From a checkpoint of a small mixture-of-experts model trained on Wikipedia: width 320.
Below are experts of layer 7 (counted from 0) of a mixture-of-experts language model. Rows are named router (the router's row for the expert), up (a neuron's input weights, with its number) and show model dimensions 96-127. Each number is 500 + 50 x the weight over its row's rms, rounded and kept within 0 to 999. Numbers have three digits each.
Before each expert's rows: a language model's description of what the expert responds to. This comes from a sample of Wikipedia text that the model never trained on.

# expert 37
What it handles: Punctuation and label words in infobox and identifier lists, such as CAS no.:, Coordinates minute marks, Website URLs, Date:.
router:514575489480401509466506509426405488502508523517537546596516500542480438523568416510439493417561
up0:415459500549507528524523543503496458468558474481514447488397480487472490477433550513460544571526
up1:446532474502541490565430465421615444458418539529440441415479446370452488449551558528502510501538
up2:523402525461522521543387412481487576508553461461470461544404472554483447502468520554514515467507
up3:478622544462407602548508527493469494496496421578514455454502488489485487542471467436500470538628
up4:566421573470593492549517488516524620546499445477535420462468486551520470538476480446542461498558
up5:493436511528499532640519521445453501479499495560495505506529519394503536511564486520572510509451
up6:565625449480486475602506468487511450563456462492516548555574536573614527547531461442561400511448
up7:542454585620541418480475516523530401483594502392513492562459549546481534419461553515580518519568
up8:550540456557409496465445492408544434511533499463445485539477494482444532449589484553540535500505
up9:533498524543518575497513553474554547532533483409401503492487464510453435470480531534455504455477
up10:553522486468487429525534470421435521517527498494497586581414483564515532482510552498456428559488
up11:520520509550470464482439423546417497479561492463446462519380500506507463524619454652503490529572
up12:522418514561470401463413505402511565471610550360460486541509510527615405519534444568535470492558
up13:550516600474493463467547537464558569496476588382459450442438491464460457543450499540502512570607
up14:522491449521589528537516624457487567541519572494570493487583550493515490429463514571502510502525
up15:560594557504459499476465566459455466533519402449513475523529379489573474438526468501536520471404
up16:603478534448487417485541471543515572562489488517517498553429429520527470489580464516512552483464
up17:485444540585519550513372539535466435503550435494463476545568570528485498528513512553463524462435
up18:447471448502479467588530430536525553521485508481497501531428556528457530592430574462491485551535
up19:492491543487518514507548576515486489479522452442462459546391429405626438396543545527482511469577
up20:467492526463512436496571528486499507510485487468525511514494480441590453566476506577566510455578
up21:471533497562485511589419440531553598581439455550512465490542485454506443566520549511573459512566
up22:434540423576585561507459460454439466553452418482455493537432513501459506507550502567448500549418
up23:541543466390481497616440487461446464571521487438472450559483547447517586513453455555559502465458
up24:527532491495477515532454496488469548518485498510463519465505488460535508592526455547595467570516
up25:462518499595465551449411497461586470494634487463495441419461495495513487514373504543499510587485
up26:500519503555524454563570528559438550358521509514554541438508524525590562544493519515539559455566
up27:447505512409476504415462526497529459484491498571459468570408504505465438481567503547464462450528
up28:480496534506551510529520484499428538547527514454545509565532432524464566449556567472540470504583
up29:481539446469557524520513476493500505501483465410522517537578556518468503493476507554536519563543
up30:496464530541476548584425469498546494485432527494435475542501458468573505523502447458563517473478
up31:525560587503499435552475538547398451496555535439555472568447663526490429488513449585467497442482
up32:528514537513482483558470517587508571510603550447494502513494479443554504526527517550460464473603
up33:503555552468530506527464496503548476458509492382453438458431479513482539547525517507493493519572
up34:478476528520496460473515475548445471515490534496546545488530470414568494503539607447484426560486
up35:505477500482550515425506491510493470536449573377500540503556493545494465514568457476471504503478
up36:533516506502422555495578507524484557543474520485438410434450511429502602461540484526588532525580
up37:554451473483511533471382517550441522513502579498528429538478456513564461469481403533454505478435
up38:526502562507492529545407507501516446450562525468476509503568526613537470514497548553536440453488
up39:440578618481490451563404529499475514537493524510474443510488492494551577533536469544500381550399
up40:470501512519454594521454384522492536440509396412531484597502469498620620470612517452521471461555
up41:456501459483560509454515432497492511496435518506473458502448555391544471668494489505542467500526
up42:493567493484424599520422564495428477506494552557476413499540535496506532585459449521507517496452
up43:614503491458525515566495538481399469554514494526515538537520540551502508452459510507547500493535
up44:476491523468502551536524492514556407568443519537535515493469434463523503567502495455598534513441
up45:404478572551477392472427510557552443462439468488449515498440463436523474481475432540585496590500
up46:504528508510503488478528528538479510491561480471537467431490538566458549529468461447512515496544
up47:546462535527452452574536480523436581591500481501510482549390536563536533486471520562555516531524
up48:512469434478560502406440549475527488630532515522463443503432538378588466475495545458552455492545
up49:585497484444511458478455575567511407483500440552496467449489509400567450459607452474552497554509
up50:460600572579457538536439440466483489491490395527472477467432427487545499481614521520495490514475
up51:478474475500459552423377416413444446477519531474482494471447464463471551518473420587578398520391
up52:434411551572479454495508439480443505429498577527476500537508477446472504512544583614550573502519
up53:491585515549477563465514474442415552522443568458425429549551498504527486537568513519429486461479
up54:452512526517489568483514445462601417528477491477486484551612544451478568505545454582534536613510
up55:418538458518468498509467402604571583601475557480556499501456508500452461488539479499581466437516
up56:529500561466497530483481471524468572488535545486496529581472509425521570513449516557523515581562
up57:477483620518481462641564532555465515543460493448394575561504501452586481585523477492596528502610
up58:482501492529612468575542544525509463512521429507586450510343553496475523492562484516541506519551
up59:579534499485419520468365499483506544509519470509418522539393426529553513527535596529465508555475
up60:520548476502579458543397464506554554479563463490420388455519474519487518525456504534438404555488
up61:508460501506506496503515356501411495557492399449539469522465463403500578537528533465515528503464
up62:389541494481580408451489479507515540527520529498537406538566411407458537490503482540479489462487
up63:518542540549466499548478474431456492551476494461551527522471438469511541489444333457602491490588
up64:518444464561542515512470589544553525501472558481535537473501397490509510549409408454501487458505
up65:406534464512526456555428468622537437585545516514548482441496427450574454557434432571547455462560
up66:416574489479447584530566575436517505466513513487539454517555502413555606472524476540594468587446
up67:500484430520453517550598607454478509420539484519388458494480555506505618526512593462548498481450
up68:464491546511424449457494525501487447399436486500395447437469540508529528509456447448473400541471
up69:531503504469449455455455532430515456526443526454479546470410572363487492500504446430495551452541
up70:446458533463517507497424556426493483502498404427568497529463435443550511437474490494496517551463
up71:467464564454606568555549421509508491491502457436539381580442516519531598570508438599437456460482
up72:537571533548416577526425548495479519423500501420414505503541434450522628525504469393513462474505
up73:420497513549619448504501568504555571534616462459467502590552389545587623545476480401561493529405
up74:626501624570346402554431514488576549530468479480449434531385414498551471545555439499482495513471
up75:492545469641472472520475568435485481460477494450439545516445563560539466511493476518511435616513
up76:509608517525492490504483476447487483607523396425490442462532386517502539601489536480508491479411
up77:503484451469437594467538535428414390461501430472397506521466528508519556500507495499516527571475
up78:555508439577535538559378417543482578629506496510502395494523522455520521605434538512489462529559
up79:511478440617560501491468490456462489421477391347519475590466554380550514420596538444524497538511
up80:479546484550455447542485433520470357448454442399494466520462593479531490595510512518628502600565
up81:510567492485380432402511463542474449448509462502524569545434447379567495479448474471464463516612
up82:544572533515487510569560557485451525556522545526457532517447421503487567424488540498444507495433
up83:520523456478547425515563565504549440582479494492480534514450520499592605516467457474494420518490
up84:497435452557423493476517493458598542482519487487437489571485463427566498556426526531487477455439
up85:482514497530525551482551573511494473511508463465544481554546479496516527528471506549501564512517
up86:603491540533562505618490476489524520422520508457434560541528524441575447438404558463483427526504
up87:559576505514586467594413469472469565516579551390451521547534390502552514461495443443562475438390
up88:470480444470469508593436529499561515575578575418429514453495551462465477531435475623469487626521
up89:582481424522489527515506556521527415476472503527458443475524578545532545473533416542537494489521
up90:481441508552503522587436507557452485559472487469524531501462531489443544437492491632511526415415
up91:548446638461450539511436512490536497472495504468495458446522371497470457445484577454455485516529
up92:581503516447570560528547441488534556486441445486468473529495530461478567489447396525559424505455
up93:537467476427596496571528428563517519487526547478473519462483548533441495520462439521464523583490
up94:456540531528448498552444539538530509579458493445521459393409536464546564541496449590549546568594
up95:562477554529534503529477379442494480497502427522526539537472592540518557506586540590562467504484
up96:460530545557459548511586508451563515518427520382518526455449604392524476465525503543543536537538
up97:559574469458469523516538478621520510480541482371420483493498540484524461414519461476439556447446
up98:482490440553395520584518514582608465506470546547549488510439394498476602579510532522446546514359
up99:497496515566466481535549471454508476514440480513515500531518403451497473426540456579561501465420
up100:522475531522519615515357561401514442552485595482436532419486524475460494547514463609412565428500
up101:465479512571557457429436447458449481518540443464404428390469464479456437451549531555436461533475
up102:540567528509611496534463568451452408543472532431475434560486519470527473487456489639577530466496
up103:593579591538403522542492438566360458591488394490518440563470439464539465519474518490519487486508
up104:493528573456454623540528617540469455575485487543498541459427420517517599554564462572495503512531
up105:439546587594523447520486599554450491458518536450480429445547485493539497438602498443481503476523
up106:518545457593497471506363491486483489527545508411512483466551482549581525494586440510535510577511
up107:465452541464394540528417495527509474536460419524547434603514367501490488494455451475539539520519
up108:464471569520528475506579455473438449515460442564563493443457521430547531433476488492493580503482
up109:480497495463531470480471601450483409457482545446484556472557555474501463596586461526444468513513
up110:500551556482472506426563439457388528521469489465380525432540441398450475515483535495476451435475
up111:547553532405493568578453483439491463515448512500489453482496502426536522494495486445601527473535
up112:516478533529538580496507410458489548531548415456510496580435365546458651579521513511472478551593
up113:629559533509539529580421496490504497560484425462491479483555565527515487531534507540447423456537
up114:460523545568487525506472504529465539554558476368388480548534493442524555437537430449514477545550
up115:508420545577445491569455467519440526432422484533550484456471401470573456452559492534516421567559
up116:499451532569534519475527511421499566531503559428459438499500506486503518467423527581485485499678
up117:503652524504446491478471497429457516463479373492512471540427482472537467504472507443631456528465
up118:480498484596535508540467520516507505472523442507521478386576524471567472489597536476467544521498
up119:593508570569372433480521477432434500452464517483456486451544500522519535546518373569580545576446
up120:511560490547439513525572459528641532455491533445440518510505441456527492429539504524476477534557
up121:439483538450522525506508500466528501474480561491463542520490513541569523537563477502584596559531

# expert 46
What it handles: Commas following names, places and taxon authors in lists and tables, such as Hoffman Estates, Illinois, or Warren, 1909, plus table pipes.
router:472504524482540511520428589570454461506477483482533533591528439492540584495441577520498470458472
up0:474502586500406587524487527554452441460547488504503464495451484505598487473543533563536427481547
up1:553505457455474559536471382511459529474527526442540427501567457517465556450461439408469451530529
up2:507431574478480524554437545357503525455556530429552529454523537541554458488535493469547531504588
up3:579474563545493491436525502364465473580471508475509607514503518492529525514441477483572479545428
up4:437537404446537420489495566513491542459568504567485485505448457504578495455568450484536430496451
up5:514484588466545435514447541425454502456492629551506438489439415468472509472533512477516407545504
up6:476496483486511458513530597581502456512553535412470517511493588510549539477475501574450456450593
up7:553537507586456365583531564395415501460531571418482497474494482456647517518518507517488516488598
up8:578457546537418453599454449572521473472596422549439442484496456462490521497456508466513427526507
up9:512607533506474381493461412482476408503568505530524502513496455441535572551500420356490409454486
up10:514500554515477422589476413504575448576592503536490459464507419509575473565461486458533428482496
up11:502449407435567543498470533418478460562543426412538468495532498580514560512496526477440435511489
up12:476513466577469573564449455576471558513463476452550547479484573537497442521541514444519418497611
up13:561527472486456525523500582505470316496393586434472489475485457616650531547482456530437530538545
up14:449459491464451504531459439481526526570536547617491562469532527525556517507576500518526495490558
up15:545506451548569547519581467461386558560521477460492531588551471468528534530538473497482493461446
up16:534459549489480484484532467504496581514471550493522520619553488468496575574495494628475541473586
up17:544499517459511505486550516399513534496463446546507472496495455543448501543546491456502550554573
up18:521564532432493526534422547445507522555568438596339432499464396507551570512535477514540529511534
up19:429434572562568514525581520474565497569583455439518457491539480450580438515534504554507465581617
up20:500460473467523549491440522533541498535618481479509421498506505486509417626574519609440543526464
up21:432596528440454537506447569545495494561568489489477433520576526410610485484528537504579405431534
up22:497558592403476545469473533538452447548556519422553525537514578559569547521580523540533484518516
up23:500447561513460438504469461479482393537501525555527470469526531474547440562488425504494495599487
up24:437524614546400478549457522536426522462561406514506482545380417508526558461502489413596519539562
up25:481459470542523489485562401447416526534438537528497422421467530416521541541460529504511470473571
up26:492518529602554577464518503462438415503493486478471448562466405500557517492527469558540483552464
up27:500529494510318495498522547468491454457465440512495470549511518501549436458603517521485451495502
up28:538553477485298547544542534498445409505440577517436579555501510585473506504539512445509489595529
up29:522472547621395465483519499456580559437587482501532437509505534464498427464494496493449493551489
up30:452536504462485470428465485441572556527439588431565405499488499428541549510484469566586505557507
up31:601476446429449553434575492513508505527605541510495490597532455591464446516485490535587526456443
up32:537580540565513544490462600535518502505453535453464417426559607448609486443579478542525501533566
up33:453489484596490514504458496436573527493479575442502479528502586479570546552521445532505471482524
up34:424541443446479524486457430456472545482496563550474469571451536437411544552553558482507410465535
up35:519440549528575469446559478477420528507578434491502502506451544419515625528569471547574521496422
up36:518448470439579549487541537516442515435483587492531560488427532479465406481571509471498499449484
up37:556447513409511470431476381435417409559481449556517498484426520422544369428489448534567490502561
up38:513470504527568477578467454532514466486537552595534525619364486419524547494506505594578491480551
up39:614560422510576596509497524495473635634572574487587531446502458418489466454528469586487556509465
up40:539566525448497426512396550456614527520618503559465515558455365396548462630555539642489520464444
up41:510507643592521560556445539510489472536530511564526511477537482501411464507493598483552504463472
up42:453400463477544428555471531480460506538555569456535446515554455524487482486557512504521541473474
up43:543664446503442499414555491454400470497442551450445415515536537489597418493579500572453510554484
up44:580472546461440522496447542478514431488478506540519495350450518542490435499590459570542510518552
up45:469434450619497566588502451545528552659462461489479580565533483540551613490407497460567464496541
up46:558554628437501473605449490425388560450596430627495482532504447455517567551452503476543520495520
up47:416536564509543427454556411457478537502442467557505528490440562496518556491537511475536616611577
up48:470508515568417481596482537485515474457527606446514519505513542568484446427501504436477532507459
up49:484466467429488534465491489416586505513473494596524473474461600504471569495591503473468540601429
up50:515556483496423487619474531500487473417559482457470406424486497505428574523597497493526400433495
up51:514531579457501473471488479370468404439460401518478458484463519506512449546506465388513509543527
up52:571570428471531479579481526451539491542515495376428498490502442380551415569461537455518450433446
up53:378506488418469496493537513554497460594481556502543548496524468498595475500416493547523510665482
up54:540494443473525565505529407572488481466565505568532483449551585567624516467498485491509472603406
up55:547554662595554515580481557513464556496526498506523506523497478434572482489480473508513474455524
up56:513514536582507475503461505479443548448558505591542505492475448458597484509560543494573518446447
up57:468438470609519414561508486408416572517520492358430511542532503521566509494442501476441528480526
up58:490499473531470432566538458484477540542471479496503510568532447489474396547611504497532487427570
up59:581468520562489485517533531404542477520519500567608479558515489521538531454542452447467485465506
up60:523563534564507441548514487518448419433474541429428541479452481469565589518489479460522558461549
up61:617544525537512517466537537499518443473473409498518515631496492545498598559535462520484490548582
up62:582515580541416415565420507476470418506532491540419471478433554334578426483540429509571502463508
up63:504552447503593567476538514575464546594611551541547461530517433539425499565566489593415536531466
up64:573491515517573433520585389398520465430506508509448551588562491483419466575591494415533518591525
up65:550443494470532515510499406487480572507423492552419519554564504454512454573569455436517432556514
up66:451459508461420506581436484511466456446533445523461415527441461525497558525501511391610440524503
up67:454524463457425465532520497567437600455502569487519459492512462555533522482536507483542525473579
up68:701475534466493547604377476490609463532480525430456550461520560563540455519452475434526466618573
up69:484498486504552578541464428530513540581444572431515423493542433557464478502500541462404457533564
up70:500526594462458535552467565576510445452568541534468503458460487478586580557511518552514426509573
up71:417518512446551479419482519621441468494507618431527554564536522470591495570459459447453478465422
up72:501476584469554570502456554384552517549389477470547549555430598390613535566594502546616521521608
up73:501522473502491561530426496456497397509508466564482536491570521562494508461533460569542579624425
up74:573565510482518469499469498492416583598481532443517547602513525483619502509459435557482483443492
up75:563481526494570488531486483547566473551455488471484456490505633502522496503503516554481430434528
up76:460567564460456592542492450508427519453468516445524569591534490519491518490510528408541429616549
up77:567473486494512580480626490480525510518504427552465512449513402514492462532477476503495562484554
up78:528575491446481537449373511514514398484464460498529486528445575466497515458516471446479451509427
up79:481505468502547541469569530499487444547541442520516467494494491478502522414500512537488479542413
up80:516413526494562420458548509506403479456517583454581462527499521506550570542513418461533528493390
up81:441453475490487569480541580602491574503534621536462486488537443483459460503534485597518528557446
up82:468491517492547500458560427510435508644478541527521444582536489488480534615499524560461543502525
up83:530481562434415512453529479570490562529483598446547576480381478389500615569549489529567523525578
up84:463465470506422503528509455527583473495642600535504549529481470530537511459505487534490537502445
up85:474493530538462470483504525508483521467471561461476507431423605518470543495560470517551475568569
up86:523625517537507364521440497481481439535497495497549451510445512483630463513491463499556492496557
up87:385439482563566513465536511452471486574524538525450627552492571532528450453582522666447498477514
up88:574482426493501526585464431550524433500504426455509414543513415451502552416535499496469473588407
up89:451489454488493448521500521531490507485409488498473518575516531615480608519491470460538493568481
up90:512466529426385525584371549531471340562534521600604497543501597481592505486449458497505430476447
up91:493470468521561531505460554515431552533506486569522502456467453455581522529478443579516528447540
up92:476518595463544481492571545587414512508442428569616534513542498492505496525498448477434523478537
up93:526513440459455512468478527398461396416409555431470493465419503583486476518557491441431470504432
up94:424541465441548574578463463527508494392522515544522511508438566499490627564464530479607446497426
up95:498421527483484458549441448521493536552542486495399474438482536504522549453462540411492459534468
up96:499530501444541492583424449427454437455496516448482460454518477495552540576479427532523423461475
up97:479587577524501494480443575538525484505567496423427550454577541504529478468576448441622524433482
up98:471528571485407529472464514411506529450418478592485463435442553493488320458507495534471468550515
up99:524563422418495520524459504422480526589505495443597555566551489423557472474514437581508540435571
up100:532535472493525462497481498465488527505502444531425455565530498468536463543534495495542442494514
up101:516500483520469474505566448523501541416512440451491498503468537466591541507528522537585431549653
up102:483492538511497502463533547473418413436433616525493428443536442505514496501495513525513489485574
up103:519531490534458497500534551489509482446533514505516551499513504582481463436511489483535511513427
up104:439540531507497440441615504498448497504522535490545562558554573558498495459508482535535509557441
up105:518473604590575505426544408491504522535504554534414453565434484404525608568451483516539543535495
up106:467462507487500493468434489469499383495525574533445448515404455561507464476558517513493502494513
up107:563477543483491416466540490497513500527488585550519427400504587614544554557538544452401467490440
up108:497562440560425461461526490467515487497557550449506410485498562606527410531538426583496583472552
up109:472566555495435437429621495414501555491474595489507451436519453525554509534452464457481461514570
up110:520563467521565437402534482461366488516417589434553338517500472552435423501558507516476526616472
up111:426539605551421591577490465457474585566534524496410512502452486446564506503510502606550444525377
up112:569505523521486571522442459508440519543508513459549438507446491498532436493549438538598471547491
up113:535474541537522437488452453430557516504537473584484437541563480433453450508561509525479421528457
up114:449442419499465451435583482506480550460577576470480477549403673508405545495563474487568572514450
up115:462517579481482524457508502570533469527489525435449547520506406434549521457557459569444497467572
up116:527445457466494442519416531560564501544539468497533504463387433443605525636553500493563539485445
up117:560524433591554446497497524389539470595567407529555511547539538528464519466522473505512464581536
up118:465510528521408515620547487534513578483501502465406545418520477497514562448605438471545510560506
up119:504410601506502428461602418575491542465535551580494471469493518453496469558465536554490521483533
up120:465615443534487413420548532476482532518416501511510590559490491422573470502501480437530494516573
up121:560468511532470503446456525501556390513512450559485453565519482393492559437513504509537460440534

# expert 24
What it handles: Prepositions following a verb or noun in running prose, such as for, with, during, between, under, over.
router:536472434513543462558537518512510454553565462449426553451552494541688534420450576457453461536527
up0:430531569417445538468579541416513514565465492471476459643504513501465481451435422472445479550507
up1:567601448452545451564500490508515469594571416450485528510576488527476434557474449525427450476492
up2:481527462540538501592401479492482554510540573381407511485527439447493397439539585510501455457575
up3:554461538484520512503524419469512465490434442502506440481503516572543566430502505414421553604446
up4:449467504500509474608507490469499499486528535453391510445482458527559539450471417488586487440457
up5:568511535427401427545527462424484499513566442524524504557447539571522639508533541439548549474517
up6:538531553467408400507373434489504440441507532513541483550502493559548473509463555555556551505483
up7:513464484539483477553538607532458539520410534535475419488518483508507432520485523545502547499524
up8:431501505549514511374550455514427476436482511454462456430423522466392521593580532497553516575467
up9:526490522569453519556535538558533487464503449445615473454432593541572517512538512432539466454571
up10:397445581552444525560498505587539605558541422500543496471542622358531400534485430477501452545564
up11:456550491575508580422440596540570517455377525661573501499517488479403517561486497538560429507590
up12:496550476434511439514451518413488472550475545500476501539375468472529507485520554481498495537434
up13:568586486489517489555360472413411374470544500478509475595477492457444592523518448512498545460510
up14:511431575468450525491496528562492438531538504483487409480495438543562545496459501473513463549517
up15:530520521498486523470418553462481521532514482471584455412462566413540468473517541576539471545538
up16:529565449516416455417495527508545568508487545511555442500491556484409438457512528479487468525419
up17:464476531587575489532563574449497427469449535580519483464481478537421572541512506483516500563497
up18:535595527468522461490519486468486481517594471476410520563435500526500567573502504445468538528461
up19:515514439403439556463484502525453470411475465478568503598592487511546423483508445503445515543512
up20:484499568484471538458460525492520503616576475455476487474525476524419516551508410468481453635575
up21:509493498527471518569497549489466434505421511556523451485486578457533439564468511589397417504491
up22:592616552439547502495544501474497509583473507444409508488527464502520540485555477440484513474448
up23:573512522415496503513505474521464461504469450519449450502446548489454605533486512501527424488542
up24:541487546430463540597421477344512584473529491461549497492459565484505436466516487490509465527552
up25:480534544527487457534493466517521472588499500618424521494422508555539557517494530570462509533496
up26:562494505527509512498501416505460538533509424528625488442412499489464482561467465433518508509493
up27:502472536483520481495544511450447481623506528485546506569562481499554461420458493479430515605480
up28:453438485592458512560586528593400596543553532449505527475560539531506645462539548511538531616466
up29:463498445522500494476514536540449479535550532418499463474482473572472581491460541523505435471526
up30:466535406526431506582518537459432459472444509522597574534444565513503527562555523483527594415520
up31:545478604629518542506536492452545511541529468532487488524572490509519469505480517529478464516413
up32:490500500524478418538560547560509465523490457424455507484489500499499429446403570575510494418680
up33:513478480384547485509593471447427458501495544532574538447472468442501547492495514480404481515607
up34:463446473456470536488479491458507485508396511520507598468412508444555441547537541542525511480490
up35:536464504476453541546490528496457550424597411534569416483473531435495453497457424568521522491569
up36:573507477566466524484483540577559522511574493507467408530450465534435473528536576538560409525558
up37:517495528498529535590521607585554482544547585480518568604479516494479554508599453441464548534533
up38:414476450549487524441493599542469520435510476514545522488539468496467544497498501581573446516619
up39:539532462565510514397372511429479431467482458540545533527542468439479541543629523512520524503339
up40:517578531561498487457545437506488516564457497466464439506510477476516478511477469522561621510403
up41:502456471465478502516594381548540578478515508530422476469535524560518510547443484640471426450545
up42:487474461526502468510546513405488562514511564461518424530464493563418394435453510585453620482456
up43:560506566544539544538574491486484451515540529521417441511497501476449534659545489500504519491477
up44:466509458457377561509490552505473378517559470540541411428396543448543536452520452574562553463525
up45:544517490528451521522424522417482486525389481468543349491487440469451500560486498448547526495486
up46:532523459592488499473545416572496489459437531497507496532476574600515584597502478533459509521519
up47:533513543510532505514586402541547460500455560390459388509536558468502502435497426424446472567486
up48:494531433570356423591454568511499460471525512586538577462564601470542598473485529460474431477466
up49:566522462654433539506459515446569504491440572553545485476439630428515493472546497447508481540456
up50:422482497496444557443445503548435439458533522510536567544463451481527537410528531402546486569498
up51:592513509460463567444460529468494414474532390468478533558465462445471609453465493502500450610471
up52:505523509493570396563505449513475564513525526489430506516476387514460469502474507531497606473548
up53:474489516625547575377473530543519432409536467488480537545448546453576529549435535473452415431583
up54:527596535462551447582494521455471432529492501446410588477504569467531583439558569459510529497554
up55:457557562459455477506548473588422484485489403445495559492506441496472457537436517456525522478535
up56:523590581415540511510479501451531434563448533492560566521491500567493474457527419464502523503551
up57:490527496491573523481435509489505447522428566479483433501463473400422466507534490485568474500514
up58:529421502472434541575462381512432514324589481417519503458518443479406592537470572483455514569450
up59:539448530446542552470455575549449525529515426484422461586355483458534481536579555533540558472587
up60:428567519623525516553421502497556460570441541480536422459532580532520421464488407531548431413515
up61:459496478484598448460495485458500497431567511404360488517495423516483584448534515518479623489426
up62:451608491540515541590504439549496457518510515369469586501494511547560457496549480583561426477463
up63:456606609478532473469506585434483465519516524447600524566453436521439618554542521560534550460487
up64:407528469506477452515528501523493466431463489493498501509459455392523604523532455468513451494473
up65:599497525552498448542458560488396589426476601564516506487545469551444543471563463547465442585583
up66:488469478516509521459468474536543414504493532464486560505533461501625567563439556551525495502542
up67:467487553433414561530511494516386495514509534420518450503434534444583570487539457518553587540486
up68:444518541481531594463524497464482476600540477536482547514466495460513511529501475527545523523464
up69:537433454455476464550476584487528566392474489572584487493446530385395440451416500432483521438554
up70:434526538594522374457472418475591488446629438545506497477543452638525486592541486517500429504509
up71:476542470480497555419439601450516495487454616509487488451350526450469452548633530514547509461525
up72:494464548547558548570513552442468510533583539470460526595552427410491513421495551402484625557546
up73:498507491545528528594411528468494508529486488560542485478513577575510567589481456516524468561512
up74:540496551497566551389474465441458429517499486440468471480522558402474490490499533478577443465477
up75:502570504498441431546532420464468509539456528416472480512474416495578538523504462537504519538462
up76:465522535475432571515435474588509475525399535501534511527499528465491461518514478464397423532558
up77:445516529567435516507529487460504536452497491550458479547461448490540541534519469500441483549567
up78:593507530613528450500470567509471556531539509438540502517546468471547509497501443531458550543564
up79:542579492475487519548504564472438600494459556504501449515408503487529529473583545507385473413491
up80:496491582471460503565412455406475504400467542499520553518421471487526509490503487488465525519526
up81:413459495585521544532498491461458548556495502404526419521440506487525359430493586473508494517553
up82:390542540480612561518492525466403455473495577533486504509492465472486481462539380581525499615479
up83:528532504462554487557550526569511474611558546502468488513483505526592550453500478571461491452432
up84:490565489511519478540454406513546469515494493540507474519573485444387556518504454436530397409494
up85:494558484492483532541421431449481454551556470478457530443437455576581470509541368441510454610444
up86:526581482448506465536534517481527528477475580468513442522389567507341471574474438449535543419465
up87:469524586530549472557499591503430424510446535463527380529416534558484443512477501445479575493426
up88:598516466475429451527364426548461405478538466539520485461470473534516495445454541470470432525465
up89:481396545502511532447492506580489514509559558499524499480394381537479528523476508598501505531546
up90:524501516522490456465595500473529507461605508475497474490559430457521409496553587454436455408456
up91:455441528501474491482399538543486361534511538495445510475555487510588377535512532552468487531445
up92:588529501460553502532537601540577609539528488447552586515469448505526496468448392679492597499398
up93:526440566425499418564470488476485574530537464506625500496404493426478544512501509463439510494439
up94:535446469581506503500544528552468474496524512526449460503540517384512517584474509553458426498371
up95:459530593503477408569536449416497476432481538453533484545434510567533566480525476532477519572468
up96:498490452419422563516543506450520488384524492413583485469464493528482583526506541442458486550578
up97:483496457545519417481533553489486506562557397538557520469472488500514518575527418532461523549553
up98:539530476572509544418587467537482494479569485465520477495494498529559444457490593537562511478598
up99:465481563473498479448449674582533514518523458426514424491468489503520503480513427497515568561505
up100:502465571539544430511505453574512574486498521506449495547532496512520619470561507505547497598513
up101:598503576475541521382543525544524528462587569415457471468494461512515515604496433539470492441496
up102:416427423435538628533469486488431524516594466490576563520474459566546400562456450480500512451497
up103:489510453550594542382441570478464437439457501532543441524530564465491449444617487501519470521424
up104:450573632546520549487529483546468487563605562498401493475498507479589521516514555551483559591547
up105:506514584537515493453447538566518577480536461589546567490505590395560488484479504457500515470482
up106:502445507498436432528510509549475567479523465525519405492487400480503421523434451552479418387487
up107:462510506558445537568450441465482488537468527434585541537560525498583549507467421438474456441465
up108:485514518437508488440549530466468508464588500538595407538507502529569564515508426568466525472481
up109:500591477486483450490442558545531542395536495451553494530544473506581498523458424487492440467510
up110:510525565514520499538401464561525496486509539489497412466564566563437499507592493521530447497482
up111:533525563535514466526534528507427419439517571366480524541439481539461544489493497537466569579406
up112:438517508491525510602521489470420498500460529485514484617500493540345543465464414488472556463440
up113:580471509507540512489499556499532446446574475482552522528436510448532414460470527524409482477511
up114:454538525433509502449458586601468502572552537528536437549574471488547488510534532492482465501526
up115:458542504523518496505450542377538471607484489604509525601467547547514501482545486515470509517540
up116:523535579474503507454547442424499474560499520457468518507453506505517463472545586472518543606510
up117:489458493485497569500485525583452476482578528526582516530543459493494600404517494525579462495540
up118:523550480487505525357468597489566502460524469448430538569480442501431576464558508527549473544574
up119:475569502479529463500520547526496468480519477433498492482531562579570570450486492466452470521462
up120:482488439584445532488520521521528518522406547602567487551486477498437451494565434516490491473521
up121:455448451474496494458540539474497521485382420534467489550546521538456382449492358488534552529494